config.yaml
n_layer: 8
d_model: 256
moe_layers: [0, 2, 4, 6]
balance_loss: 0.00205
balance_bias: false
init_std_router: 0.0154
lr_router: 0.00157
norm_eps: 1e-05
lr: 0.00393
beta1: 0.95
beta2: 0.95
grad_clip: 2.0
seq_len: 256
steps: 3889
Below are experts of layer 4 (counted from 0) of a mixture-of-experts language model. Rows are named router (the router's row for the expert), down (a neuron's output weights, with its number) and show model dimensions 128-191. Each number is 128 + 24 x the weight over its row's rms, rounded and kept within 0 to 255. Numbers have three digits each.
After each expert's rows: a language model's description of what the expert responds to; "raises" lists some tokens whose logits its average output raises strongly, later layers aside. This comes from a sample of Wikipedia text that the model never trained on.

# expert 45
router:133120131121137135152133143090123108144118155161129188156136103183132113068114151192124092145119127123136108095115098093137127113127146159103168196115132118125154127094147139101133140150112119
down0:121131113159113147098131097144157096129159164159139119133128146136102116146100120096137116107173136142081088134094118129119119158125143126143149132120112127105179158142133085136156099149156121
down1:102161187142146113145132097139155133157092120134120105126120135139112131120114149133166136157160142152100110129164137119144114101118135120107126149138134127121079139130130083140139155119155092
down2:137129137152106137126137132121099105131094066105100123113166117111108105123205172135179139120076065128093148113112059141120143148107160102120084121121151122132178158151153131109104112127147092
down3:117087155106130145138126073088134073122150169127131142151116146105117127150100130091125181147129111142138143164136139103123115133101187132165117146117165129142163126085167103145130127148152148
down4:122123143128114138129111141118124137097159151156154132106092102141118118126113116134148149095122116164160108105106108130118112109156163146109118106146104172143102124126166147083132107168155092
down5:131144126118129122110122104138126161153109119148128110106148161092101127106129127113078128130170174138131128144143123158082138133140171136180126103131112189147142121071173135105145119102126159
down6:111119100110083153124072158164134147118117149112157124167138155105074117126104124130137078110140147120145135118155137134136120101115123132138102152099146190137157128114174095144134153106127140
down7:112114118126126124098160148106139098152124096146135147125135118122146155121101170145138137157136095127115148175122160147157096131116130147118094141128160103158136113179087166142127113129157112
down8:163109134056137099146136141074103084119142140101135131091138105147105138137141138198132131148147095109174096157165114154152103109106114151104124147090137135148165140128135119115094138138092151
down9:146161115113083146148185108106136140085144138109108092125143116106117111120115101130110092066097126107151117164114083096163083134119156113116136189154137121145141132145075135110146137126095127
down10:113098119140153130160150144157150117111126180143144109110127125143162149108109135121075087117116067128082104154116114119133138128146149151147120183140091122145134072127141112101062080145117123
down11:077169126090153084080114136140129137123114153152161108110142128099096056175119114151114132108091109196113133145159131166146135143143146138107123149155110097120103183119137109123171140126123105
down12:103110145142131152135087098118115155171098135131062174101169137128115113119123141146156102100122103127128150084145156150094138157123114120118106108100106115112121084098128174082135116107109141
down13:153132142103156123147113101138101109144126126141154143161082131157151126119122109120131132132153128101136120116134164186128131106119113070141123162154158127096120168088132142157102132125109125
Description: Noun endings and suffixes. Noun-ending pieces and whole nouns before of/and/in, such as ation, ment, ity, number, years, plus ub in scuba, Subspecies.
raises: "of ", "in ", "that "

# expert 52
router:106104133132172124140121143094118123135146174108146115144120146095100112154125138098107129116125131142111153126149111128141153106133128121102077130138115129095075081150145149134083140090075116
down0:107118121098105139127121119113155097167092131065126135145137118089165109123136150105156160132140180137151140171123131173167164094147149104103139128170121135132144127138113051132131146148075148
down1:142117099134161115133106098109136102180098109130141162142098126134148129128151125134143113116131114137127167110097126099137078124164079087152137098137131132128120121154129112152116109165101105
down2:077135130122111060143136183152111125147142093093107124090116139132112162134134136125138078122163131121159121143097115123097141101135124169087122115146093123078163105083122156101113151141110142
down3:136088114116093176122122105124122094164155148134173165104144110132062098098080123138146137112137158153088145094119157121143126138074164069075100120122105141116135123075130124164126117130134170
down4:076127152145147116076145140117124122102107116097126146113109183062154193080129133125133115130131153153143139117128106136157094149095142126137108150115089148124143125134120116123120127121152112
down5:119124076148136101125156118177144147138138137090165086128107101169106101118116085135161122146127112154109172170077163139120134130144140156099167103096128097161115129134100144140108150119140133
down6:112156153123125138139109113128160088118134114123156113131103105160156094093112120109156112117078095144110164132138130089183140115160139147105114162145141136144111111122137151103091103075111155
down7:133130136148098131115150133189125121108096105121093121080092112104122163130156148143154068129149092151147157147092134197145111105124173100132125113139117148084080106102139140100159134137166154
down8:177147159116102126121143093119173144124145100112148110158130103136114142134123102167123119138126150160102153123106164126102106124139120161098147103170141123140156142161124128154077136126173151
down9:124136155160139172123134080161142146134129137081123147085122137168131129114089120128114179097141141120096132113166130103121102166134112107104127159149100121090142119136141121163102131122098121
down10:131088121124160094116112175139117143123117136140115110141124161156158122138111127112159134139122169154149180078110123126152153120136104137150138105108104079100130094071113148144140141095132124
down11:111136134154162168133162132141090097142107138131120133113108076083074127146170170120144107108168102114127168116151163099123162152148133074113136143148113171109182121084145128100104122128149123
down12:137142132093134134111149113149136102130105131110115144155103128133125150129131159172167123154101165129151074119150122091077119130118188162073176134099121146134121166120104159132180101131132137
down13:144100105097121103140177096137135149134128121120163151119114149193128114124153112136159142107121131145147128160064157173105113109140087143154147100118121134098098156093131139114117159101114132
Description: Year final digits. Final digits of years and numbers with no following space, especially in year ranges like 1987–1989 and 2011–12, plus ISBN digits.
raises: "-", "–", ", ", ".", "/", ". "

# expert 50
router:134135137148150133154136115100117095135121137111169142136162145133099124118136146126132124130132130118120141154124146098159150122151179125087126132114111171156118149153151116146139139129121138
down0:115115111151115087127113115144139109164124161119123138104167148118128148104124112156104125146120136108162118114156121123139119105099144150185143124150116157105133119143165123112153140148128116
down1:134168157130127125126143083129187136165099166137111136111141117169130147108159123134128144111140153103103143219124145123148137130161182143131135113132170132153148127152104116157094157086114134
down2:152108132117108153097094146137156071161082162127160190119111098118092124108080114088142152127125135088137147154158150118154120130150142178138145114135183137137152114104148058111136158140115108
down3:107117101134103127106101119163157137107126101070134155091103134126113060099136139093147139079095140149127145160140148125130097097095122144179122129161092115113142156143122120115147134123112104
down4:110145157133125090108105122104111129126141120121116098131124116125098114115114149110119120112049130172159149129125095180103148115114118149139161156155170096122131096137092124207166155129126133
down5:170165121128120113144139124149126146140144158112099097109076148150155132118115085144134161105147127129130145123137147108114102118170141085134142166106111155122149092123163096152126133140164104
down6:142122116125142157112120119099114143104121095118108167135117152123134125145061123187116114124122142121122124128164100106121127100144144072120104161138150117178042151133147113113131119122111176
down7:128086129094136119145115138158144174083104120143094076083150121139158136120123120146105110138085093112180103158150142101155106129159129129171120107124109115127064117104167114135144137148086131
down8:134150103126129123157135132095159108140129139124164121136118100122107127147151143113101136151196158113078096093130147149159178076160114107116123143109153124124155112072082136131127085161155126
down9:104133083165118151087099138114128120115137151138129135128157163156086155132144110152135114128116150133127091100151098154103148132149129178145145128120139135134143116143137135124149112137138114
down10:131149116145164108106126079119097074123078174119084170143141134098147174119124119107082117154098142130149107120158133180090125115123143135127145108111143123144125128157143111117145166118141123
down11:163183144145103131141158135124073114124135110121120152162164167115145105130162124114126115097109086083163134127140098115159118130115139111158132154155126071113105153131145076131108130101147143
down12:099129104138141148188124087154165163170092101122080114103140114154123140124127132080142116106160142120167120131073128118151079104173129133128130125141150117091119130095144104117171121157144135
down13:163149137127128113146116125125127103113091122082120127138161154129112127167130116161091135131135123128157149115118134164146174140156135138121130108106122113142102111144117121099122124101147144
Description: Closing quotes and percent. Closing quotation marks after titles or speech, percent signs in census figures, plural endings, and there or people.
raises: "and ", "of ", "from ", "in ", "for ", "to "

# expert 42
router:103128119084107156149130134126112132122120179141114113160077168190158115134113088141112128151104119146140183134093092128154150138118110132123161089104137130106105136142119128140145174119139107
down0:097120151159093139151119130120161126127136074127100131147140122117109176073121149145120126138098166107150139125118142118116146110077131099101098146104114102109096114108142136174131092166133085
down1:116117087113131135099111172132148134142135069132066089121157129123144098166171176115130168119096178112124119119155146128147147137097130117125147116121131144173122098113108134131114119163140156
down2:100074093139148133144177087129091111140155125146147140105156108096109139120119126164105120111152064128109149095086128146140155131154135131182119140141135145152116085184118053136111144126115134
down3:124107123136145140139128113136098128125142152126101129133152129163109105095166148140089134173090187112171124127135108124161086143098090161111140152112141099114102098126104145059108134138101149
down4:109121129116083127147161141125101112123076108111126135099108121130135119111097093115117128075146155145107125111092101176132100122189119125133104151155139132146191146089105108130159124135101108
down5:128144132103147150124109148129147147078166077110141129119115147123147144137103152116171114142110118131117133128104109124145129132102101088125103126130096144181118144159121068137185185144110128
down6:175129152133135157154130107133117127115129127152183126103130133157106135192181133126128110137140129120174104121148090076115168143171080097114088110108140157095113193158156112098145135164137104
down7:149126094124158105123108140166150154125112149121150170101133114139178122170129127115120137141118135086106119146131113105144118118189112134117141123164125133157149137137128115118094150125139179
down8:110127100151114113178128104143121145140127145126161140145073119144121116142167140130155163145096108153113120111163116105117141149123131095150120128142167154122162148113118094138159122111148164
down9:113160173168169173133094077124141146100169129130116103114138150175120126132144103146074117105153123114131133102131133138139128136112119129125114112138113154144111093129177087157098105143167135
down10:084155149119170127132128130110148116081101158120142140096118098130111098157134109139104154094099115152142132119156139101145150165099091146166116114161129134169134126129118148153101138156127149
down11:091157121149139104111080136163131152138074101186112123133099174132122083106135156086148138168080100127211099159099151133085109097099151150086128129133132085125071161133133171133148163147128134
down12:095157143145151109134109131133122153137113119115122128161126134160097145103127134147167130122122097143106129129162134110150110160148139157133115155069082114150165096126097161117126162141097103
down13:130157166136135118124109140141138108097152112117143157094200123124097130154135117127151139069167118102117130145158098136139099139127143095158141170142170178121172096114137088109114104095127132
Description: Line breaks and CJK bytes. Line breaks and sentence-ending punctuation, plus stray byte pieces inside Chinese or Japanese characters in names and titles.
raises: "=== ", "== ", "- "

# expert 51
router:128139150131139132104115087122101107108122147178109131141120141113115120126114095086128126135139125088110098164147144136145126096129171146124156149106137114147102085162129173177088118153095113
down0:096164153160108107101108144137116135123089169174136127128122095125095134124091107127116135136145122149142106115159145126131125163167131125113124107083110144167141121139136104142100148110114173
down1:121144161105111123138181105107108104154116101139101176130084146086140151134113146086136076129145116144083181157132127159075175119146116141127107097138134135147085126101155133098113114135099111
down2:150138177105154140094154100170134089107131116136127117140075147109121139107096096143137109135207139153113137109129154140125160130138170126139165112141114086105112165112116103079136117136106111
down3:160123142138127134177161136175156113141121088156162123123111120174183063134124132121138182133120129130098128136147106122099119141110113162119148198147110141178111176127128077129173083105124142
down4:087133090130126127117170150143172145148110150115082170104147142131104139137174133153114096145108111194132130129110139138140106157108145145155119157116139100100139094129089142088118158109108143
down5:119123152142105135108133163112175130169127128084137086135124088129122108111167128160118151157111135110141126127127145132124084105121119155110093127127115160137122120153125110133108127107155123
down6:097173082101121095135096117156132157141124107121134126138143093147096110153118151135130140103165144152149113110118105057105127150102098140143111127134126133131154155128139104105126136133133131
down7:170124128105162119118136150091126097137150119134121128134098146182150085153144116156108115113143129139121137127135127145127149098135126174124141129116118135126153131145128122105102105126067154
down8:120102106143105127103104163118139136094123141143136157110112140147130151121089115145127185164109121090104107080163099152116147094134128165119146094156126118151097117113131103132145085174151120
down9:113147130134103127089158097091149106150109137120109140113116135103108147127146094130142145099109070143152120117129138145122091091143120131091152138130134144085073149155174169087119160145072090
down10:178127098146125168118135135151159157106140152158153132093122162137201135143162123154155148118103138169153131143094095106125149145085141103118153138160121114150146121143111117160155131145076122
down11:112132111121101132129167092158129154149121142148104128133152116152137134139153094119116136100152104147113113127136138125108117098142147153107129146125156098126164160086171081095147147161072098
down12:094129134130129139128159116112120138168137119135155131143114137122160152103120126100151158108091171097126115182146102122132086121114147128117120146092129137126157152115136164108125138129145119
down13:109120125136133111141127109149102135130125156125143128139061110125116103184131189112145138152100087134091118104129105138128132105112159147132165163146130150111157134150122158124161135099134098
Description: Numbers in table cells. Standalone numbers followed by a space inside pipe-delimited tables of results and statistics, e.g. | 3 |, | 10 |, 42.
raises: "| ", "|", "Year"

# expert 32
router:148117138113126138130087180089145133111144153129148113182100083107154174113104172131136122159101163154138125160107107174137167140144131162132110127144145136144059140153169153126156136116088132
down0:132136118125096104109181113118133140098115135108133152097119151143158163112176159107124146128097115126150103130105138118158111120143079131170127130126157194145151122182128167126128110111164142
down1:092115111136124106091089131158117114172146115139103112107116114130087152144124113156102115141140143131125154111176150131140075126150118129105125136117165148097144151100128115120163131116103116
down2:102130169130148145124155139095116146101102111091143131134149122133122095145133120075119130119145107117110129128110125093127145131121118109093109111155095108140116096138090123111100163125121146
down3:150148128100106160142116122152135113079110141120133104092150114124158135138095127169111133091163136141145176104071135146129122113138144111178158106113136102149100165120120101091086102125138164
down4:187163144109120128163173162141153163091115067136097129126129104102131159099131078162150079149106079134054140133118113100119101120128073094117169119151160091111118147088120157123120107142135162
down5:117138177147177117125122155134178132117089164134107140138153129182112129177137132080150143119154152120137139121138122129148126122117179103141159113140146101106160130086125134157169124117118106
down6:119152152113102131115109127148099097134172133096109147144126129169119174144134103146169101049087123120178116132094109137126147132107105124138119106100151145135072106123128130146128115050171135
down7:105101163102125128114136140095135129178141114142104182125117151105099084102147090132164086175125129131117120129122132157109156115110119101081071114093149149128115131121106128110155154134123123
down8:099114130126151140120149123160129158125113146113109084127105120091157132127102148126135142113132126120117141170150097130155101191124102127150099132153127132152189139112114102092146133120106115
down9:130092140096153134152086119145128143189127135155105151134139114095158143109165146156136158163186126132141139141141147173155121146125140165124099125114106122158106097119125099121159147105132140
down10:129140156139129160116148147158115131112121128167119106150130156181170143068142119152126136153120121095128117106150131105141090090161137086168138097140132122102114171134117126150161137150152114
down11:160131147164158100124146148116129133095121141126158133111080120105164100113128115148138053119074164165125147121147141122157128184126093128165158095146145118088132145117115155128134091111140130
down12:093110113114143122073163146132137161134148140138121142159111097122078127110126125143106146119177089164119097100174124117091099167166179114102141131129092151131124119155119137115169087155194153
down13:160106131128145129112132120167147119136117106154136105107138096140111118092093160118156124167102093134097126137127154119090127129152113117172130099087165167158105152089117111149111130125169128
Description: Word-final suffixes. Last piece of a word just before punctuation, such as -ing in learning, -es in sources, -tion, -ment, -ts.
raises: ", ", ". ", "; ", "\n", ".", "\n\n"

# expert 29
router:137177181096118136124137104169162146121105092122153117162131122171140100089150116171057132152106135123143159104146148164154099114110123133121132121112136065141117154118117151111131067136141110
down0:120130123142128118164107106135090113115090094142133160140122135125097149136105170074124138142142149130118100149095122172121169140144146175113094122122117142120138152128131115147105107159117105
down1:142144140095148085132086081123128146141111125134146124130086156117121147095131142141112129124133081121159161125175133130128121122123140169086140105101138167065137140124118077128116136131122081
down2:119119117134104099104153112083083137105131113121147128135131084124158101143154115125144147117129121127104146121138097152113159129129129168133143090108119185138134166117170139156151129079108126
down3:080190150076140144130090113118155102116101125111114137141157126122120131153137170122185082123155088135087123120131129095141155133143126090169153144173102132113135119131132094145109107145098156
down4:157133137159114121106120108120092132103107139142110187121120092132100122116115112164120116149142119106099134128162149147112156095120057148150143121177093114130153099128114129139159079129111112
down5:142104158150122097144110099115122099151149125131158132113124075141107090124120143114181119118148109161155131168109139110107144133134177099130169127112141096104145125166135144098160114136113090
down6:145155132147135125116133114112148125159153122089110147127153124111095129124152108080098156150132161044100160139108162106121148112162154153140139121109152120132141119114132170127133116128143135
down7:143159124156200152149147117113157159135114158138097133122128114089130107116112129109120129100143134112112103153115151083133107157138193112141142128095148132145110136125206158070139124157111091
down8:141141106081122149081145121100174085100133130086133133174121145121110143150135118118130096113173116121073164124119132091097114119096112116127117108166100139104132090149111144145124107168126112
down9:132133134185154141130119108137142108158149082143185155135125087086136131125115132145171153176158112116134159104131136166104161157106068157138127148150111095114135139140145139122141118108118142
down10:176131109137093142103155160138114133112145114087149151135102129168109072143138112129127090094143146115121153130085114094090085174107149118151138101109162103083131143111124108129139097158127129
down11:143094181128163081138121198127162150133133138089125116137139121123109125101171108141117118155111118111113138168151143129169067114125125173117146121120168129116175104096161111121131120109112154
down12:109117149120141133129077122105062094163112104135151125159112126135086139090139118140109152122103094162141113109102116105140117106139076132103089126145158132126149114125156136122121117125117101
down13:126105132116083125157153107148083145125163114135109117106141112112080193128110084153144139150105087115117108135110146086182175156113110162155136117129132121122119110101132118106117115102147114
Description: Word-initial consonant stems. Opening stems of ordinary words right after an article or preposition: anc-ient, disc-ussion, occ-urred, Pl-atinum, c-ar; also -anc- in allowances, appearances.
raises: "oc", "ia ", "ur", "i", "od"

# expert 19
router:143125143130092137070071132129073107137111114098150109116133125114135143176134132133137103168081148120129135116071176097101121108115142103158138109113129108068118115109123107163116131138114158
down0:130107133122133104121122142154077154116129083133163128169130105118129128107156121136158148176138144108135140122146122116114113078107125109086095151155135155086172153116169100136163132150145123
down1:135110102109126100116101122123157154136089105154160132144159134113134135142090139112127146110116173143065106167135108117144111156206116150099123152119129131140128094100127082155104105139134112
down2:148083164106109106115137109118123110123144121074127159139120147129125132118140113179098115121157108193186172111166137160148128106130175145124108172146155106129175160139163116118139087156104104
down3:165134083133132079139148142134182102092131137114180088175111094136163120107120097094146095131128105139116145129135126147166086139094133130135095155121144163089119169134130118157145139121118134
down4:113078129138131115123139099153140150152156140111201103129129116102083143151107152183136102082121171100087148121113152137117135122156113119102139101121099142171128135164142151156114157121168112
down5:108134115099167146135149161105141106156180135136114087110131125116149097123127106082146128182128147124157142109102104152089095094157116134151156140115090159161111077139112168125151138129128098
down6:187138091128134126141127160114126063133153124092159147085119128103115081099086135153082067154129176148152107145109144137116110145116128124131114150113132105155137090124094124152143098153114176
down7:073148151125114132131122151126085136120150125133104116100129144126114167130118102123142128168122079139136148149117129118099115112092124134081125117113118131092155113116135107186122082135104100
down8:120157139112126135138112125090123120096087146118131105125105130122158148150144124112139090159087106115128150161116089126117126126099115132133127097152114149060082138127142127118150152095141130
down9:118070110095139108129111081127115141133111147121122112072140162106159146119153106117126130175140124101146134094142129119104138098153135151152135125135124138153068109109162095137117139104139149
down10:129146082096121113102161083142102062120102155151132089102111113111128154150123140136164145120138131155139153109095137132134141147158154095108137181190156131150143144069137166113150094121136129
down11:112157109160091162135184099116110135148117159102144105148142161123125128140121096145066125092130123086148130154135163169122124141149120109146147116127125125144133143083138114162136066154124113
down12:103124112137157118167147114173147137100138086115145123145112122136166129122095128099103131076140169105125112111154101145147132083123146159095131156133135122143182110118162153174130117136135115
down13:148116091092126100165082121140127132164102101135136149158138128146116142179120108066128142155116117099139117137155109147121135131159156124133147107129131115177128127109122116090120146130117095
Description: Vowel-consonant word pieces. Mid-word pieces like ap, ay, ang, ast, ow, ey, y, am after a consonant, often in names: H-ap-e, we-ap-on, Ham-lin.
raises: "er", "ed ", "ed", "e", "ar"

# expert 24
router:168105135080151130131168113156139119144089139131165131135150127143120136138162154079089145162115091129120175096146124125156112157127129147109107133117117129083130136120099141107117105095130089
down0:164093114093105147085079130132117082142141097140121128202102107118148109074105143135133116129090105168147125111174135137136137144101100145127136096143134124141113149124130178142131120121143147
down1:105165136143085057108133117125118107148112119139164113142130127108115075114119114151104139126109120140127128117061133137137070099152111133115162117123146147108098139174093131149158124084131121
down2:123129120108140147132117147089118104109143088113130114121084143157134127144123120183101142113080117095084084156135089134145131108108103162140080111134098117103156182116116155141117121108166076
down3:123111112125122137126127152105118123059096125125146111116120144129175135146107090094149132111123116128126150179178112142137128130096114135128123135207112119160140167118185117146134109135125109
down4:165111112124080139162133138220140114149113129087120147121103143095123118136126170140116138108126087112147126139143103105111149123174132131086099099126099158113148156078156138115160142164111100
down5:148138125139122161132169141101113118115135122087106071104137060143130093117137142133139138117126144123101090112124129089153115158135142201063097119129107110112138171148116149100141115115155099
down6:124122152133097061118155164109104101143153142100107064155133154104155158102183133129151167094107095123114119116117123120154155147108150122146131176143154124096127124127145153089128174157095172
down7:152140098146085120111138122106099148086106126091095120137126162112119061108132114132167110142106131115138109134114125135134153166092163093143119117127102109095133126135197125127184125099150112
down8:168094137103090078113136127096165134100168112100167130182128143122121108120157170130108109175145131094120134114150139115137154148131124152144100118153140114076110147133167114099140090176123118
down9:180132178145111138106097121150128155111095111142106167106150102094140115106098101139097109151127108157137143156139135089128125166092119125160102148130138102132121133135151125120075144134133088
down10:122115136116134119154141119157148142147121097157118160123088152102116144166142130102137174111151120174109163144168174127103100148120136087142101129137131105148091130106159152084130099165134121
down11:141118112181088143125127094130127126141184074146162157152117136140154100107127119118132147159148151099127113121176114138113104081103138126152156111110161141161151174157157119123132136126088150
down12:091125114145090105112157127127139169105138143146129129138148153116115192119130137175124111129158183117151128131138079161124127126135165124152132095117142143140118105108128157106101092124104178
down13:173136136102150086093126141175134108124107180138175111163139177152127158119141116129126077128111146129128100124097083141172137112135132103146154156108144133187132112118143122121128125112137182
Description: Mid-word syllable pieces. Middle syllables inside longer words and names, such as pres|by|tery, cap|tur|ing, in|sur|ance, Paral|y|mpic.
raises: "s", "s ", "en "

# expert 5
router:101125142196117097090124131133116100153158167103108137072132121118094160116172128153140160096149158123176156152118140110154130109119158150084105123144129125126142176152144116124185115123077131
down0:113136160105139088149153176134139119125107110160132134129132120076104122180163117175105175104172122107110134129152077145142114111117132111093142116119155147133149128132148183145129092133109110
down1:138113131163082134145132115133119117108128175108145107094130159143136097088135091124165114128087144167101096166188139159123140138116147187138129111136088150096122111136126127104161115123138099
down2:131137129132099106144130157131134115173117113116153102108122122135152111158127089137115152126104166093108099131162138172141151103158136133092118160135106122113149128122090134143144144083132160
down3:110140091106136183162125119096135118117141145128111142115131141120114129116087139157105103135146128104060101098102131157114118140127090151071159128098079120118150081128154158125109122114110136
down4:124118121134114092144126148153157139128118124133131113150137114125112113103155111138125117134143172106158136120160146107120104092136108121147149120115127143111153121113138122128132099105168150
down5:134144108106128084123118096138143088157113149114151104123125158105095100148099145118118163137131149122108135127111156107137102151133135105178150160128154121173120155151107126131114153099155134
down6:104148114092136154121159122128116104107144144104080159109123125134127108115097099123134173168119119099184138108163152121165104134144146118081098116165130068211124110140144136113097134133159097
down7:150126127157162113138131132133143125144122144116102116087150107116129104116120122121120095126134109142109114127117145114085177097149103157115120110122139135096173148156173121127132158109122112
down8:123125107100115147121117119109143173128115129109100123178145144113149124084092131135067144111136144131142155124169139158146081090096143156168142154140108168120143087143135095121114110116098132
down9:129124147119089121134157119119081110143157169157101157115128129132126148114163109162112108098149137135142121111106151130099157094127113125129126126162127156142159117140140115108100133051172144
down10:135140125095077109139152109116071134124146123134149102149180120110102117118126126129116128135105118151116117118131099042111087140125136084117131172163157139084147170097135120103110137112102139
down11:093155128144120118144165122096130128139136111108125107159094111081132142105131107088117118157130151148127153104110151115135126121124098088145145156159098084107132099145162125149152095099122098
down12:105118102147118107188133115153113124129176140137113152143125114090153171131101157120145151144107141151101130117168134149126138131114118131148125130144098122148134177132126118131169125146190131
down13:128079128134118125094162127119129127128141096108153110111119118147155121146108112140130127061112129194135129163100111151148092158159123116143130165090119120126153078136110120108078102163101101
Description: Mid-word "on"/"n" pieces. Interior word pieces like on, n, se, own, ion, mostly inside longer words after a consonant cluster: carb-on, Viet-n-am, Con-n-er.
raises: "al ", "s ", "er ", "; ", "ers "

# expert 46
router:102140118143146130142114107105133112136115160155140096141130150130117115145106110093104125096158104126107098147180178135148112118133132126139157140100119100125131152124145148183087085120069085
down0:150110149146103119122132139138166104121077132146162170140098122095164167127115137125105113128128108104138132108116099150137103123135170113087119144145123152123146163082135125162166120163141078
down1:164120133141101098125119090141130153126125119118176145156112137112154122147104156123142112146142119078097149062142105174135153120096156114118078164182126109126100132143153111123142118147162171
down2:122089126133122157165095128108148104132113168083136157113137094155098121156141095138161122131098182098130130141126095129143124158129136135180157162161122133149123103126146139117109135171119127
down3:151133110092104125132144112113151101149092146112151146144152147111149116121124115148124125074140156157119160146086144107121136114155118091118092189142119159157083090141138159094122137120125146
down4:092106155115093096127134162081127098108175156132108135149198117117117098119080119115117143160102120128124100101154131078128126138132130147140142093098144135134150113143177136104130138149148125
down5:098089149149105143124101113154128166078116121137113120092124119161162114109129109139128157125113092108132139123143141166151121134174075088178124145132114120163106101131099124163126115164133100
down6:116106139145148188149074102142128134158101118137094138111141121159118120139126129096145134167081138139120118149123108077146122107126118148121127086074156151150162124111123130128120132125140176
down7:182135149163121131115143122080144159161113138148114110135147140178125116133068120122160113175098146111113138139092106094180140124097187137154125134123128107153150152109099098121162126139089165
down8:122151098170185126132114166132147107107166137120094151144131118128185108116121141113141116165148165119133127160121164126122090125110128135142115095181104186108178139088096105087142136099147109
down9:145109132115136125134103118124107116088117130127101106124145130112122118115134136149130073179115136161132105126132129123092153151107116142083100138130154144141109103119100123136126108168161160
down10:141105134108142124132153137110135099141163154146148144147150110114149106122108110140127135095118137091146122126118165103154163139123141100097132122136101124112085151109151093134140108125118193
down11:138103117174096116165108113115141131124112106118108070119106143127099134134104087120109105152126093153111100137136143168141090096104121154117075186128113141128151108124140086118127179135122149
down12:089071119078098143155145142136125153106158180134138147123152147127100121112128124121136120124110161125133163123153162114150132141136137130151103109124122102102166097174105132157117131163108151
down13:112142120137149147176136115122093067112138186134105151101121108185135135102132138124127123135169127111142136089101132165139132099128149130115106137126096137120131114120110111105147163095093127
Description: Numbers before space. Number tokens ending with a space, often the last digits of heights, addresses, dates or table values, such as 162 cm, 30 December.
raises: "| ", "(", "in ", "in", "|"

# expert 30
router:145116133150092150129123145093118126125124173138130106151114159139120124142138122117111115123138125094155121102121133136159121128122119123168145158145163120116122141159175157142117165129077136
down0:088112134147104115135113139115103116145085177130178169162128141122110136121124142154113104108132099169095084115138128106115149157140080141136118163111170130201109107129151098167141115096106124
down1:098123130112165140175158121069180141125122100140198123113125144131179137165139128119166185152134151108156101139112119134133115121122119127075198097122094136131121111140092145121145160105079132
down2:124096105090132098159102134153134111133130119119088157139104122176154124115135140150130165170106118184137194161151120087144147103120125111141161117145122174106142135116108137075144112167098125
down3:094115124120141106140128166117127114105111124089131139131164169070145118114125134114082144129190148148151095137090134136139094138158109137145184137091155133102122111075170158105110122077121158
down4:149129153140115132115145127151104134100161092137110127161132129105142137139102136126175119123137135158134079136119151098118130146161131118132128161127075133134081102167122198139142113140152148
down5:142133103187119105106143153128158123166103124156096126112084144089162151119114112108142110155164149132120165143130116101155161142131082109110090109159129132092176087148146128110157165073073134
down6:111162140108156101090097154135139102114110140115146141108141124102072112138117112117119084126098101136131150140188142130113083109134118097110208129127097136165095133150125099094124134138181114
down7:136070149125114118143152145149130105067122157084132157117119121119187121071094090134121176154123139147129111090166111132134108124164095086093135156113111160112122115114093117135161114111146146
down8:152096106104144120158113122130130135128169144092129125153159149092123067133122116103118163130120131131128094140094142110083113089178183166170117120087127106141142104114144166145150164112108163
down9:154143161119115117114109135117116121139130068111127127149097134123120172150133131088107155108121129159141109136149155108136098165099139094159129133085124141165118180104115140123123113090118121
down10:116187134142092154136141117167158118170134149128156111105110177131105166111077139131156105174151102145132138205112113096123154088098126145122127130114136110088130135083124151135142128149133157
down11:163133101143097082119099148085105100158186108133162144132102161100086161117105150134082116135146121088137119102124089129149146171112180085106128145171099156127121093150119151132124078141132138
down12:119160133116112135112136103129127125134162133148146162127119129161150127126180144138172126163141090140115132120148154141134135103104084105183129107165150140148122182120119132130112153112142144
down13:139143126093106170125139087153124112129131093100163146114152109152105116107144079102125149089114101128148128165113128117110150165103098107156117091148146151170127100146158127121143115115090179
Description: Word-middle pieces before endings. Middle pieces such as ber, ain, enti, cour placed before an ending, as in tw|enti|eth, Nor|ber|g, to cour|t.
raises: "; ", ", ", "t"